config = dict(
    normalize_top_k=False,
    vocab_size=32732,
    norm='rmsnorm',
    norm_eps=1e-07,
    batch_tokens=131072,
)
Below are experts of layer 7 (counted from 0) of a mixture-of-experts language model. Rows are named router (the router's row for the expert), gate (a neuron's input weights, with its number), up (a neuron's input weights, with its number), down (a neuron's output weights, with its number) and show model dimensions 720-767. Each number is 128 + 24 x the weight over its row's rms, rounded and kept within 0 to 255. Numbers have three digits each.
Before each expert's rows: a language model's description of what the expert responds to. This comes from a sample of Wikipedia text that the model never trained on.

# expert 8
It responds to: Mid-word name pieces. Middle or final word pieces inside proper names, especially foreign names and places, such as Brag-ant-ino, Il-ler-tissen, -ville, -cin.
router:152131130135086146153115134156125138120147103090141118143163144129114153176111132119146115153164099149106136153118096130104134074131123120166113
gate0:163106095109137135122113168108114122118181162129114161111117171149142173131136130124155141080126156147105159069143112122101145131124145117156140
up0:124125125141090135148109147125143108140114169128107147092124142084154124116119131140157165095116142151077114138115131112112126134164111125150125
down0:160134112143111120136207170113100134141074131092146097096125131136098113133120082075114125079118140135121148120124107145100135136157135124121159
gate1:106192119108168141137101145112156094139080105110078151110132106141111127176173085127127097131110083128128194121128124124129126135114102093134162
up1:139122138144116061132130136161095101095119101108142107123122122092144093073139174124090136129135135154136092158129100127106140148123149123135097
down1:086146101137164167123124138125124115109143082148135129131127100140149114149106124131111142137118131112160155106110092135129150165117130107135173
gate2:109137119117152142081096128134135169090149140134214119132140120180173141134144115093125087131083137121155150143127146159142132110131121127185131
up2:141114097102151126140140123124113147126130105122113124156131138100147114093145160101123162098095138152116127136104109154118126107103152085151095
down2:093127121173140120125134104094099099155116107104132096179149092089113128139197163125166124172128117105145091119160117144081149114105104158132170
gate3:126120118121129146131139146116123136110140123137151136114128127132111093137140153119155138163127120158089179099115135155171089130128150123137091
up3:121161117126112114151114127106102142122111158135078129153105154175104089111132156153118150143131161138105155117110143131092112170085143131152123
down3:134118146128168119122098082129105153162127141099120116113113116158082153110133090153140088142155107158121110181109099147110146105113152112114141
gate4:154144127133117128130144140134113126129118138105132125105120129122128172183157150118160124102145162126144106118157127142115156116175126103142117
up4:120182164109127168105148103104129161156083101142153115124145129101154093111144115144119132181114133084136129104097126098114111135114107192141137
down4:115119122127093180119163125123099101142095104130189157099125163108174117087142137150122162146129129161137133114086147143085123112113140156133137
gate5:140128113141074145133164124109133072130100085128134133139125093156156109167123133143153136084122109144146165146130132113086136122168164117149119
up5:108086123135198146122122149117141114128157172145138093114098104147152116164136162091134154126151114152176164099163136115126108120115157112138164
down5:139125113160110096147121144129103174147154104130123143134116112132187100107152116136109081072156097200112114135134155139139092124118111185136104
gate6:105148141135155158110129154171138125146178089157104119193114131129123119149106097138111122119120093132186130137122117137150128120113155155144065
up6:117104110115175120046177156099139162152120113144082110104131130094147107131134116098121147080125139134120129136126090101124149134119174140101111
down6:112067167145124135149132124101167083112105101098151136126113112140213136166116138148122123096152103153166100084059110135116136134161075113144108
gate7:097090155116168114098124100124127146095087157098147139145133063081127136112087146133136105101131110135162149120104155155141169133120137117152129
up7:119124108146106123146137154098131123143135133071122157151129101153154126115119142125128127123118132088131122149109087148163145138195103131136163
down7:162124152117153127141149141144180120152081119100119130127124152149160135154122152150137139130106119111116151123141097132175144153135153141112110
gate8:118112138192130134113145096116144150128129097168144103099117141127129122128123114107137147118126114108144130123124068108102116100125147099106092
up8:132136117159149137104138133101152132123122109092138112116110108139125149115145179152118111150135116116129146149110136118143101113110169107147143
down8:112133141131179131111161130120125121151138151117123112100100122119091129124125153167090149121110173157124084147166200118157135091131191102133150
gate9:169160129124100143095105061121150123139139140100171143140142125119095131146138139169109156099137119100162142147109147103128141093161143153116110
up9:113114157125138122149111140147099147156131096151111145133130118140103165151186111116171086062103126087134104136133099094115096177075155132136128
down9:157090133151138115114070145129144172131113160119094096108191116166110110136139142120141101162169169095107161161189125137074128151110167120114113
gate10:127147158109138151164125133134113126135129106078142129123158152150102114094096122127145121147117155151149146104143113131157137121174190093127103
up10:148111123155132142149176156130145075124071104117149064144118138105117110120138124131135118155145122164181112112173116130101124121136128136146139
down10:101117156146152124097164091132098143140155111168128185118089126109146103122109145152143137127096112125136147118163146162088148122127129166136129
gate11:084146109130065122154088108149072147116133123116146133174133115136158132157128195131094092127166111093127123179138095153133150140104115131117137
up11:144128109099081144138121102081103155185164149132153158160095088155101124098135144082118110101145103106107120188113135094132152090099136087147137
down11:113122106083171116085123094093173146108074153125071144090131122114154119141140139103169129112119110130130116133149137129148133118161115137140134
gate12:108166132136119123148094137095142154150113121114128075153158122127130144129135131118165124126147108127121101117140126138127118098152123124139112
up12:092172150129106170121137146117121157151148133117176140098174104123122147161150130165159169105144167182120154107131143100142117094163142160168124
down12:114100081131095177099128150121122111102146139134136122138124151114170112180108144166137137091089136166131138134107141149098078142109168113111151
gate13:132133106155139128136118157132139107155141076118156055116120152151103130131147089150160096110185186142096127151120098112101123110179170145126101
up13:116141107110169143126150102092136149136136125118129083112115154100132141124117145092114125120079154078097146109109146144108129161119136147127091
down13:121145111126156085148105112148126133123121164146088151148097101127127098093089168148136129111140146097129154143117120128099103158076144165121119
gate14:122157135096122115088133149158151119132101161136176111131125149127147142113135122131136105150191122123122097150083147114142131122077132157173074
up14:132135105122156109130152116094123094176095108086148137152122101118145123113116114129135166133099137113133122126171069137103067172121110139131113
down14:131089145162126059108109074143079115150116142127143150142073124085112125121103121111127136135158107132111143111133130141152113123163126147118093
gate15:121117119163153152117175142104162130145130142132136139141175140072116161108129111132119111140125162154097141116134131165104108132106090097094116
up15:109182146122148127140105129104142107119092162152135119120095164137134117122111115166091109137161148128138140128102132117136121130062103138104096
down15:131114164147121116132139130137188103100124071166100151142109078156140122112156155094087101093120137170130114129096084102132116101151147133122172
gate16:148181144100153126117122161099155141141079170140149125126111128125153131127137146102149136129122129098091090133185151167145124162112134127118137
up16:099146153137084136156140148163115161140103104138119141121105130151097148149139113139143167128117127178171156128136112147116152132089121142144117
down16:150153090093087135130113115120098126091200111096138122150176145150141103122124115164068114165092150099114132161089152142129118125109120146107094
gate17:131102102160123120110130148077117147106131150088089181141151096192150131140138105097154119154083152147118129132127114114169149123122137148145122
up17:094124124164132125137090122141079122120113124119137176162139085103152135152123141106122142116152154112120075136130153130113106107072167161091135
down17:156138087110131130135126089188105148111157158128126154134121083144112149126175103143159156144154101093131156161140145105150170106130087151160102
gate18:102146117133116090114127075119139124124131124116135102138140100114148123150147101144162114106162124097068156148153095130100109111173110119143127
up18:151118089120115138140105110145173108169137111074136095136138121071139116122159153164160146133129119135088142104096119118112081115152140155130114
down18:151122128085171122133118115127073190129127143136107111107116157137160138152125161185107125091119110077135134128129082130167083147128144122138101
gate19:153118141140101181103117126147106079118138168138179192128141111121144112139164115159124141123128110134175093104122082142164135104085160104141177
up19:093092105085086134134124123098179167137174168104098153103116131157170167095140140107109170144133142122172110174157108105143147139129143105093181
down19:103124104141102114154092150142127092141150156101115132149134105135147113074113103132097126106104128170095110182128139105122134128131136131108108
gate20:176093123102096143136103081114125114167113147161129115074081128107121097117114122124136092087150143124149105107131100142116103134154176129143117
up20:110130125159142150153174128103144122124144146144143148124107178146139136137121154104112108169136123120119124125126153133140066127119154134080087
down20:105139121083121150149161132085151118135083110112126102140101131154127114121146121134121153125099102142136112163118148114182130151132114127117145
gate21:067161128121089173132136151135120179166155136119092132126131120153142066114159122106112125154140139143137145133089139117175150123160107151159137
up21:079132132127141111121119170082089146144158125167094094109133108130114071111114129124083131135167118145118166130080122119140144119120124140114103
down21:119127125129139132104109103096157125120128128118101144077134152186122135109157117155093131143153139154128133143183129116119164147121123127128134
gate22:136160121142126146171168100141167096114137128156109136107127114094093122134127123078128165149089104103150129137145150130099149142152124108149102
up22:131145135101138143157154119117128102111139110150141113138136163146103050110116102154125110108121074133134098166132108146158115098151083124129113
down22:122135199127127126137133161149140145135136157100144145181150096124141114142111121086140115131102134185117098132148077109128111085167145140152159
gate23:129096118145188105086094125123087146141162145141115142103152167069139111147098099115117151159101153133124138148116101133105077100124130080161116
up23:148133108160115094149099077148171144144154125120160121108127131156108136136155127091145141113126132181113110123122129096070150160175102141133127
down23:134116152094104153115140139134114161118109134091102151146127139142126117133114138166101130102121136158126095141101082147149076131114096138102104
gate24:121094136132176123065136095115122162153157142142130105151145127102098103144144151134098116134135134125150088094164106104164121133106145110128102
up24:114149118129140089150138113157139153094123111178115114140084139115118131109152103110142151132101131131113141114091163134142145133118164157121130
down24:088101133139139108159105131110152158111107178125109145151087151103117077165151151132134127133145162150121122172099180134132140105165146119141113
gate25:133106136155115125110101130100122157116140135175070123142148166137120117119157153143144131102097133098158135132100142133097110161112146139133135
up25:116134106135144105116127102146142137158139166145160110140137139174095111099161106109166085138134098147184094144098147138102142111153145093107179
down25:174109152092119110123129168095158115129133088127167109161125114122171137110106135149140132129155131126114131123129123125079123111091151111116152
gate26:118130146136151141116119144166111122115098095091062153123099129139136169136120138119121163096130155109141168126097167137128101107096127132122131
up26:117126117119137171113150139094150144080124127174153164141084130097144115121157096133157126213112110168102108135173121139168112167121128169127112
down26:078128166113137148144121141107153104067139129134085144126110138124093094129145096131070147142089139119136159170132118158163159134148163118091099
gate27:136100134119192128143095133144113080121132080128127153149110082110128121154096156093140150137125129110132100169090117114139114144159168109136145
up27:131086128133121136140090130123153113113153152114111156159099114137139132118119100107142140105113156135092131161131104147115139130139115135132153
down27:189146125130132180103165149152105127128071145120123136155079157138086121151159147120172120119153102093073144141116157092169120118158091129117146
gate28:077131127132134198146137144101129104172134143155114115100138106108097057136199143129141116158143121138075122098091134150113144100152122115131097
up28:131139147116102033143132149170136111116162129136089106132116124170143133096135083132148140120112135106131103132160159109168114133173136128121174
down28:149121096106121130120131092148157111154130102187112131081121083109133119164128144136121145118162135159123141133138146130091139161106095109106146
gate29:133132114102098125180119122139152143184149143165137065105115126114102121104132113145148111161155133164158132134093160102153141136136148151111136
up29:127130178090136130130114131112130163128143151132104077091092141137108142129125090133086130092132130095165109125134112073134129149132111153131154
down29:140137171072086143117133101127121203140148089122140157160088164142146141149135148092104125188113158132140096145081123137142124044090111110129143
gate30:122121107127138110101123096159096121107139124087108121115118063109123099116137099102144184151139143154153130127128092086113144122143137153126067
up30:102154122141114112110122106136161121116127104182148169134155104135135194108109151148122159145172110119128124135118167137151142088080116104114130
down30:124142125100117120143098116105150109143147131106166147127174122166185118177139128147110187132139105131115152076087080146146122162084132137141163
gate31:172153134107091121100114159146127142176103158125093100145113135076140122143126125163131142160147121130152159100131088156091085131135100142166128
up31:125158090117114144105107137136088130196117144153146146139120143104131106164164122084124128154124133111114134121120090172086129161131103096145098
down31:113158140134056128126117112136092113115111119101139172132105128112114183095089111126104139129132129164130151126157120152073118154135128098153136
gate32:112097148127126150103127104146136145132134158152123172132125136121142161148097146131115105155127120138126137122128134130150142134138154086090151
up32:099081167143124134112141092127124160121114179111162156143140140117121130116111189109117093174149123119114162126138095099107110140142162110105104
down32:147097125090136114167161147125159128076131152110121144121101176112166108135100128123118151133144107133087115149164111128070135131132158059099147
gate33:168158120119179171148116113116164124165117131122123129137150153134167123129144122171126147107130141128132126074160071160111098083101115106129173
up33:140138079124156107162118144064120134133129114165122119173127137100159136141097116145135123090148131157145154104112140120125168107118058141142149
down33:121122174099138133138127085156132154151101150088142105170131138127120075112139137147132131130102122123096098106126154147131140120123182100163083
gate34:140139100142129127052139155106137091109097150200119155148124096098175108119101126079090129113136115088103107097085164126136154151086130129121130
up34:116099096136158119080122167075135119151105128147132138090126130094120121135140153117128158116127091128115138100092167112118168123121083145115197
down34:145136110134107151121114126115145185175143162094121162142152156088131151148069138162108152135149115068131109128097137117144126177127093095136133
gate35:157140122104068087139128135116138151118126140119157126114146108123135121171125099137088133104153102097145148168111106137164138137146109160111126
up35:125127145162135117135104077133149102110117103135104147148116120092143130133130165159185106155122096136122120129128132143156103128114107150124148
down35:114125133142112139115152132083124123152114104154126161107077143124144109141110147141118169105131112154182115128132158123135110132115151143086146
gate36:184150134130135149174117120136167116112125123099165159140085117089134169133167135127128115165117163133061106146083116091112122128115082131165139
up36:057135134106107075107130122125105095090108150178131174087144138140094147134119130129138125090122144106152104135125102141162125136097159123151112
down36:073112118071124101131159101138074120149117162166118094127110140162076187122129134095144172121123145109144146121105133136102140127099112109136106
gate37:137133111120110174142127122103105085111096147154116169147141118121065111167145123145112171102105136087133143163100125143117146096156081107106179
up37:114172139168124107137102137105133123086104139138150066169147114162085079148118118136092147134125125125102155123188132106112141139122109101121149
down37:160107196165112152060136120120139096117098155158133134107182159129182118138165141146114084128165105106148111145139136131150118101118179111141120
gate38:112139099140100107124118140152122140155133176124141158112157191143093117154090184133115100152121154136156150140155113163141135103151120085090159
up38:144149129117092153125131123158163089138114112150136080151125110132138124119183125089134117071125089155119117093115124109096110170139131166174132
down38:108147135146129088084161152111207104073147140156122121135139076146101132118122116160131135120172095134156108156123080131157113102107184159114155
gate39:106156143122112134130126154124113158130112111145165080124094149138142107075121114120125074109129118070130137137130154118130084116112141104136112
up39:151112143141127157149118116129105163124114179090109080150124138125134137091176126144147123158143159150145119121130144120162148124113070160153115
down39:135147080094118133119116116146144132153151149160154101154151096083085112107154119134116116129142136127129152090122131142124185153124104136132167
gate40:115156119128124123183126146101126097151098129127089118088114143106147108114184127150098104126118178133119109143138115154076135104105137086124129
up40:127135149132100125154145070134198088153161158160084140110158133110126133091112134166137157169117100081146132102081205107149087165152159139108111
down40:099139111116082154153141136124099136122109154143134114123137136125108130165135150171133117145102147096128134150123122122115121107130148114112131
gate41:129139117099138146148072171171076124099115107148107144138116149126122099154127132123164115164151112114115146114123148108099109135137150160149117
up41:102140132125145110115159122158133093130102141163160089141101121151107130117113118111168170118112133110073136148163138170133149126113103115106133
down41:123150156100140124158133163152130090146107103141069139149123126086149158151145077089129132109120144131172106145153134121123134141151085109046122
gate42:137089131131121129089169123099097150134150130121111127104119110122145098142162160140140168179162133136143165102106138124113126144133147122141178
up42:142131105134122131079113128180129121093104141159138127123124105114162087206113127147150117122140161129145129094099138144153108082088131104112109
down42:108117176154111096139147152120103096133104123067068079102130114164105155127130126114119153087124086173159102170148123078160158104103174117119140
gate43:127093132126131181144154122160119145121142148109124112169158152106132116140126115133138101134129133137175100099132154152150138144154145113159113
up43:124079137156106170113180160125153152153122134163118159160154117129103129156087107146097090132150124153134098106132160142129129163120133115110129
down43:096073091103071171142188144067133148129092115106131102118134131123091146120132122095090151062147158119115113117120115144152077153138086103131146
gate44:120085098144126097123110098129064093117080147113138125157117112128133133099115120124180124147117088167098113098113125146142119134104123146130154
up44:133136083091144133138143120071107136142102124164112180156139081126151103184127134095154141136111162167134122127132084157134121124131124067120091
down44:133140190107126158169133115156126134147131133102109119104134122133110143131135120127145108119156146120120149144097103121138120112097136137142128
gate45:160111098144130107156119141098127138152134208121154124141133113147159095162132140112102116121124097111131116139107151145087120131133170131143080
up45:109115091134186168151137151098115097110107123085132111126129152115151152111120096141116116120154138131146151127092103131137108115139124123124096
down45:142127104130132082138148141142068127138171119149066098157131152137149124119142156135106081186128105140119133116085125136122154148138146091122124
gate46:106131104120141103069108139179099109132154110102101153114158152134160091144109168101134107115114146121141142107132096122166108109094152151174122
up46:124143117140110154136174127147172136118094129152115142086101128108162118134177145164118121141163105117096173141113099131152107167133121147148107
down46:150115060133157122113117163134184155146135117135138154164133141164128128075123136147104128143188120123108156151117136130144114193115092085136155
gate47:130115144134125098117101106130100138119122082101121126112079121105138108156161088081136144147131122159104117169125168125097113142110089112072151
up47:176123101155088129146114120201105150157160159156133169126137121183120154130136151119110117132145142131141124095111113124167139139091162139176119
down47:150111100131117099105135134130156123121134143088156138153110105144102132096122116142106125100119129147084107095133156119118120128129128104157061
gate48:140135120111153142117090119157077141180171136114110093175129090117148121169126169132125145109112106143092080126113150066119059108142080141155127
up48:141131130091123173113137136147092117153117101122132122145149147089125099176176140107111151146139114148090098168138109102141136134124119079173094
down48:141125152164109152109121108119157071086160141126118154140126169090151130109132122146151089119132168134188137159116104074119102149110133171116113
gate49:146135131146151133117162129143145172162137152116109095113131127140108163131130110117150109117144147126083133177137090134194077145134169122147140
up49:136105134116151141127127154114151139131178129107109121125104181143129136120132131145116106099158083134128156140120127147139125120149137114157113
down49:084141065142130179124114119157105116172165141120134147112146167122137125149139197103130132105096094126131124161133129145122144167128110139114109
gate50:147108141161113076111092123149130140125155096163137131124153116136121106097144101102114146146138114150158106144148149133075122130126113084141119
up50:075149085161090082080103104127109131120141084148132105143113115128134144092083099087167128150113148108142125121141126095120097130129150159083147
down50:139142147167125118172154120081112112112099114129149145125118099138121112127133151134153134124148111102142120120136133150137123154170108140123138
gate51:141120142180124112117149087143144166122106072134137065117135141100127123089116132117087100141120111122118133097124091188081112148158118112171101
up51:126131147144139177133166129103137155123123149124105079092089111113140175181104108151108128106087109091155139159157098156089117141128104167137153
down51:118127146169123080103117142127112123184140135129120126149145136103101184084103117134106167114144135105111097127140146107121178139132109139160142
gate52:108146136150097139160142097100114132124123132113175081119096123119107088130105095116110132155108174150154106125159138141163155130120110125130096
up52:115150130123125125191062142091100067147080125166154095108129103102107118096174091163135129138085106161135137116154132173137131095148107125158141
down52:126094110070138074161100142160169139115125125157092118135095148106130115116130179132135143124137117118111126094104200108127111164112113088112131
gate53:108106143147127138151105108110187081126115151131082115121124113165136143164139134153178099107117105125144121125097135151093120124099121145102152
up53:111137116104118141103172158103103129123101133131139143154116161107114123088098154141102162139125112149090129173162143128102143120142157114166113
down53:159136127123126150142092074115110116156112169151131113158100149147104122142152153140092117149121135124120137115146146131122101166146164109151129
gate54:101118098142108127139126152101147150085155123091143126129144133116112070115121160138122088131156132108132141126160123090115099102143092132135168
up54:129106104153140117152160158157116138126135113109122078133118116144115105137126135125152129101120127114097107174153109136138125127124153113132159
down54:099105147083140139119133113121119151139118138150063147149161119119147149148121115118125179125123163119166143202174148117065122130124157108122096
gate55:125125116168078154152116107120125144117165147123110108133138120119137128148131143147150101113135112103115164117130175140153121101136157125109112
up55:133153201118168167131095127130121107147073166140168096083111142126100111073133132140126141153179111103154132115138107145095148167159152155130150
down55:122138066130152138106120116117158142109127085140154130122170138151093109164139119140101106137135141168105143130131166138125140151119099116124098
gate56:152159179131091135145108170165069074100145138130138108134085136136088176123117150077125081079134160107088087121125148141109105142083120145150077
up56:163172098102181107121150108144146092139097127094148117136141139169130151125131127120137195166138105114132149165124119120080134105112133108107142
down56:175138131097161107125108157108069119107092127095123087086099097096082128139144127150101136130141133126141123126155147129068162143141179154089114
gate57:118152086124142074085142132176108108147134077115148120131140134105131158137099116131145145181119104135099115110105154144152102148128143101137125
up57:129136144130165150157134098123135157130125146144130163151159119115125129074110131125126127106088157092156110100097108122128133109158116106125109
down57:147124137106093111180089145102095134132137154123132120117163129131129154137109131134120108098105144141124095122128095143093110158140119100147160
gate58:081125096137108126136101155083114096127120125110135155159162130114115143120136151146179124103131131122113152136127140151104110134124134113130153
up58:124056129113112129136147089116121145161117113108150101165152156136119148132121189136107129141086128127126110110148129144155128139144109082126101
down58:131163076113097129140094116097141121135135157114134125147160106091138091128180098113132110122169109147084127099140117122097123084133156149156158
gate59:155135168161136146112136079119147123123149142142120139091118103127145072143156112136132107101069122140117087106125145128126144140093121154176121
up59:105118152091129167122116135160163167179108143104114104109135113112140089147169121149105114116104161140087092097151107143120128146125132151164139
down59:106088138136117115149140159144121104125123112170108165179114148154156160153093099153101091139159157158164089106159111137086154143147083135146150
gate60:109120137127108182108091149170137109094168130106176107117145156120156129125125150137117098099139142138139144145123120117123128110131114135105071
up60:123147125145064140118139119184110150120190139135192132136137143127145095157155165148144087082147135123166156117144117125142121116156099134093138
down60:123128130103151146117131133144097111152139096119139121143155161149159128120134115142080136158149163130141137103113141133117133132128138117152130
gate61:168094126141098131130133159156133130141146144146137139137134140147145129128118123119104080147138133132097107130148088114142137134180107121157118
up61:165164088129108107121089125157140093109098099125099138125098137054161143124062128128117122125117110118143132089139168139164120114091134142101101
down61:166127166151149111132084091122154060140107120146115111154130162085168095136138108106108112166075118121129121176151137153158141129127115147150152
gate62:134146080140114116098067139122139144187168143194136087096135113144141170136115090119155132129178119119131170115115160147149103128157088126168130
up62:166115119137189145148121105135161129093118108158117133148138112080127123125125129109120144155121120148128102150183169133102117146145138130148174
down62:074142130066107138130164154121125135144115121138146129082134143047095113098171128139161146132166114142141098129102136179113154114137138094127105
gate63:139125145127119102160091094141108136112138107159074130151143082142111151126126150102147143120131126120121110108123108130144086124101108116129123
up63:164113096118124134117163163138101157135152117081120088143134120161139146084065123067140105139131136106126155124157125135123115123124139130127175
down63:133124097155100149120101163112185119126116149133128116100141152155138161139095113101122125129138111123103142117119137131094138137149133136119098
gate64:126093149144104105155158142159125095170093098121086135098186128132104114094127125134129199102120143138148095103144146131111137112118122102145118
up64:071149168133090107108186101149123137122126137152149151116145187104155149123117070124163139117138183143133106122118084130160141173118146120156133
down64:145131137135109078084146151167160165133138132089127119103147100087165140121114114154081122102131128131107118101115073115096116113138121152146129
gate65:109132139143129149124116118134070128143145118146133151075122115122106108123151126166137096111116102133106123133159111108111112099126153115151101
up65:138106094074099118099128096155134131128139142154159105163117127121124163127163152141118147146149161181094074097117142128149155127139087118127096
down65:136109100165133120114108129133148137135130148126143130122137121131121146124129133145078153110124158131108130137117140103160142098127135112120153
gate66:193106159147138136169164138088115130177116115153119121145124098102128102158093128143114121146129124118126127150109100064098132073172134154109144
up66:162132114108178100152120177088094155142174125123146120125144095154125122120150110117150120140153136116161125158186113146135125146141120121087138
down66:127111128139121133128141133118114151114120116121154164141108098151130105139125110127114161138125133155128133095117159102121100133133152128118092
gate67:105104132139100168139131083124146175132142120141122151145099125147116124164146118144102138189146120160125130114143156128141144109097144138126073
up67:117106141141115113117124113123101102143114158144119147083136112112144113143097140180170154152062105131110126154131141131117078143123126151141091
down67:154147124103114125100160081137097124163120161129129171171159141120094095140132117161121142063155134139128104122138118104098075117162150114113133
gate68:121097149121105169120127106130137120118126128128181150141140184154118099119120099109115162167144124135094100099156128137126101119135122123156112
up68:092082157144122148116149103112110099095119112093168180137098117136175159099180125131123151168096107128126115122157134132118119155134145174111123
down68:125125130112108132139164135150153112106133112131109103151133119129119160107147136157150171099090179109145119088129154138145129106140109147104124
gate69:139177105138103129126107158139143127123123118138179146109126118101109171140087138121118110127130085151120114121146184167134104143165155148118138
up69:110100162158129121143133126154152135182149095130152153181118110102112121117122133100153113141115107200138082145108133129106111129142166129114112
down69:123129126085101140116167086140189103166089131115103132099101104156104099119191136164151156141158146131156147114134133146103148123104099134151085
gate70:130076127143104122180088111089122143112151128096100073111133177170138130070141127146110144155118155153099105125172111092091118090141137105111143
up70:096104134148126154146089130102131165127148127085105142072151142127106129150108143129111113159115123177085123139146180133140094159138099176122128
down70:112120131086148122119103156133132106118165090137104117122105148113119159133137112137139138118084129164149112086107075090123136135111169135081105
gate71:119077155102079108139096072115095144136155117138116126152123126166133152122163090125095088183135110129131130122126113144135118127099112093118141
up71:163173111139152063130097101145111124146136111151143101151125110134129131101113138085111118130159116084142117135138139101174155142090168124120077
down71:129135137160118141102143103164118140122182133145167124160095161107128109142158135129140085100111100165124140163126142115115102098147177112106086
gate72:109133119109087104142138171150148127124182107102124110104126123113134089172103147108113123161116138112129128071129122114109149124111153171117140
up72:103104103098145104133091156122100172121118100109141094172136104113134108101137143124099131155131145128116113116073111152136125154120093120141116
down72:169120145078071124121162112167134140156141077124104050124087190137159130149109101116121118118128097131123155132120155147116136122155142164081143
gate73:101150108113118102107129081175137145136169128130123116145132157114087117121120108122124146141097078160114121181147121091139123151129143153172180
up73:140137134086146130150135112141116086129147117129135146105114095158174118152140154132135121138103144137130146141126102139122163146128122133154133
down73:135110104092108151112156159107122117142119128134107168101116102112119141149112175155106148094101121123101126151152121152159123143082159125132145
gate74:146141129125150121150114121146099102159125138091138138173131146183121126142134129120087158132130120116166112132147116160131134130148110127157082
up74:137131119077130135144160100167113129149151136120131142152121116082128114122125150157136123215150137126124122134143116166125104115140109152131157
down74:114143138108130153130144125113115130172111146143153123170111133166099145087149133142180105076154165074107106117138135141139139170069148172110118
gate75:122114116187116122120138130173128113099134126150116133159097149117095113133133120146130150148096134147126168140139099130124131096129112099116117
up75:132142122125114139168134169167138145108102139130191172093122110117105127158144129121139123100124096144120109121136104119129109118118114145122100
down75:121128070107166103153120163134157184143109104125134119138108146152148102150130144121124122092139121151107114092084120116144147118106140132125143
gate76:100111135102160122164142153188133171135125092110135115143156099078120127153162182124143129105132092128109167133117120111061139141136119116146107
up76:109095106131101134148138087135109101135090102113096145127149113171140166139110120127123087121106148107121117125109175138140136129129104128167059
down76:147121132049131102153102096090126164112153176153157066116090180109087134154111136113129130146130123132166147155171166091130118157157075105106130
gate77:149121115104145114119111128174167167113134121118175091146117123134124148119134123142139092076153125136180124107110158121131130151163151116146161
up77:158160114105133137088117129146148098121108107164146137148138116139124113126121114128123139119071138080134113118138165097141142116131179136149171
down77:126172122107134114134150175148142143108102114144143127116140096142150098124114150073147105146095095094153136143143072136115145111132144118171136
gate78:088135145165125134175134125171110142088150131105114116135057131082135121097121133154112186092146166104153107126148135103069164131140119123155120
up78:138170102122107113128190132133154150080184135124121162141135120172134137156118108099174126163149140131106120110117131186158108114180111115079120
down78:131124142124108146151131129102136150126128109082119110132120190108143104174140146118113127142139084158125106131138130132136143128144118112134174
gate79:105160156148121102104149133121123138143139087159098122143173139143131186119141153124116121111137084119135129179116133107103141125138118109150139
up79:138080145134148118109126135104149135157158139166115121127144108097097107123079084081143153165125112086133161114111155130094131124101159181123140
down79:116061130135082152102173090103136141151095140103107094120092154141124092151128130115131125116120138137135122105122074122106155157128135111147140
gate80:129112142127142133133147133106122119136138107151142171147153124099090187190118171072097095127137145090090148091153121118137119147120073129157107
up80:131109126140142095119141122120160141134147114148071149112149145133095129108118183102120172128152140131122121112139135133138121187133059120148117
down80:142144145133139134159124168128141149113109127111157115112154152137072137112074088211129091152159102133092142186101089180167096126126080111146144
gate81:068121111130136153096117159086145141079119108084118090176174090145087128154108103118136132186127063159106145175121142106086129098114135139135086
up81:140147135152125086143141138146110147150168139146148179114151141142110131113104137132160101087116123097180090149117141144137116140133105132094108
down81:124087133123122151139170136077124143118130148126116158105152187163100111138145141122127152135150128134139144116132118191089143126138106103132141
gate82:163138120105115134147134104135116167132103107129092148109135154125173118132115102149126163118124152142069149131150143146152123143154176157124158
up82:164099117115102117133164090119120100113123121108103141107148168109167164095125081170089132150121123105097118109143116144121122141141144123146124
down82:122134164125152124117148107120112089121153137089145112144112167121169158150112136156146151126121100116144122156152120158144143156131104095082165
gate83:094100121116082123144125164173103135154117096091139132172133152132128118117166112127066128168140094115079146152135127097097146106110125125088118
up83:130118130176156148118128121151114133101142151123147130121155138163115107112127137121116145143120155113116139113163059140137092124134113146129134
down83:137167123058146095160144161115189108127183150149090116130112166104112130168133139106125117139118119132118151131103108105109127123147166126135132
gate84:170113141177055122099131151092144117138069135132096164129136123136138125121140124136076096156117139129118094119109175111114128135124181129090090
up84:124131090114121115148119154094152142148120107106129064117095148142091113101146101151115171112133172115081119130153084119101119133086105129093109
down84:155160142106087096134115142142123104171135135154154127146161121139112150158099149081175093165167122145117130132083125124096126122142139092113126
gate85:125135130158107092111096077160095134115118157134159094143109118115151148157125089135124125108180143138123140102136126123172159111087123126121156
up85:126101120131112059121126123164104111143152103137089123088122113126144130115120099112148148121169103099137166139115119157179128113110177152154147
down85:132163161140121113103140109106100090138147135126084132173117130128156121106148112144111129153089139130123116129143086119129151107133134100134143
gate86:101151088133123130115178093135123163167156166133132128082134101196159128170089145121123103112119103124127106117121116127145119129175104109103136
up86:117119125098127106095162141129142120110134146162134136113150124132151171098160117114115123072107131159142120103104164144177139154121107122114129
down86:114174101164133125161151166128079133106126153148121101150147151096172120118136136134175107118064163140116119089109141155078135128146119146156143
gate87:127106118175079111181142123144113118114159156087118173141150102114114181112121174136155099133131148139142138117186105099137149083135096134138105
up87:177141120111147149108126119141124154122141136158156120133131133117140136129088089121149130170111119155101129143083104136102099171153133159145145
down87:162153188126121144137117149111118147160125148127088062147145111151109107135135077144100125144147127129116123128141153167115108105151124119086159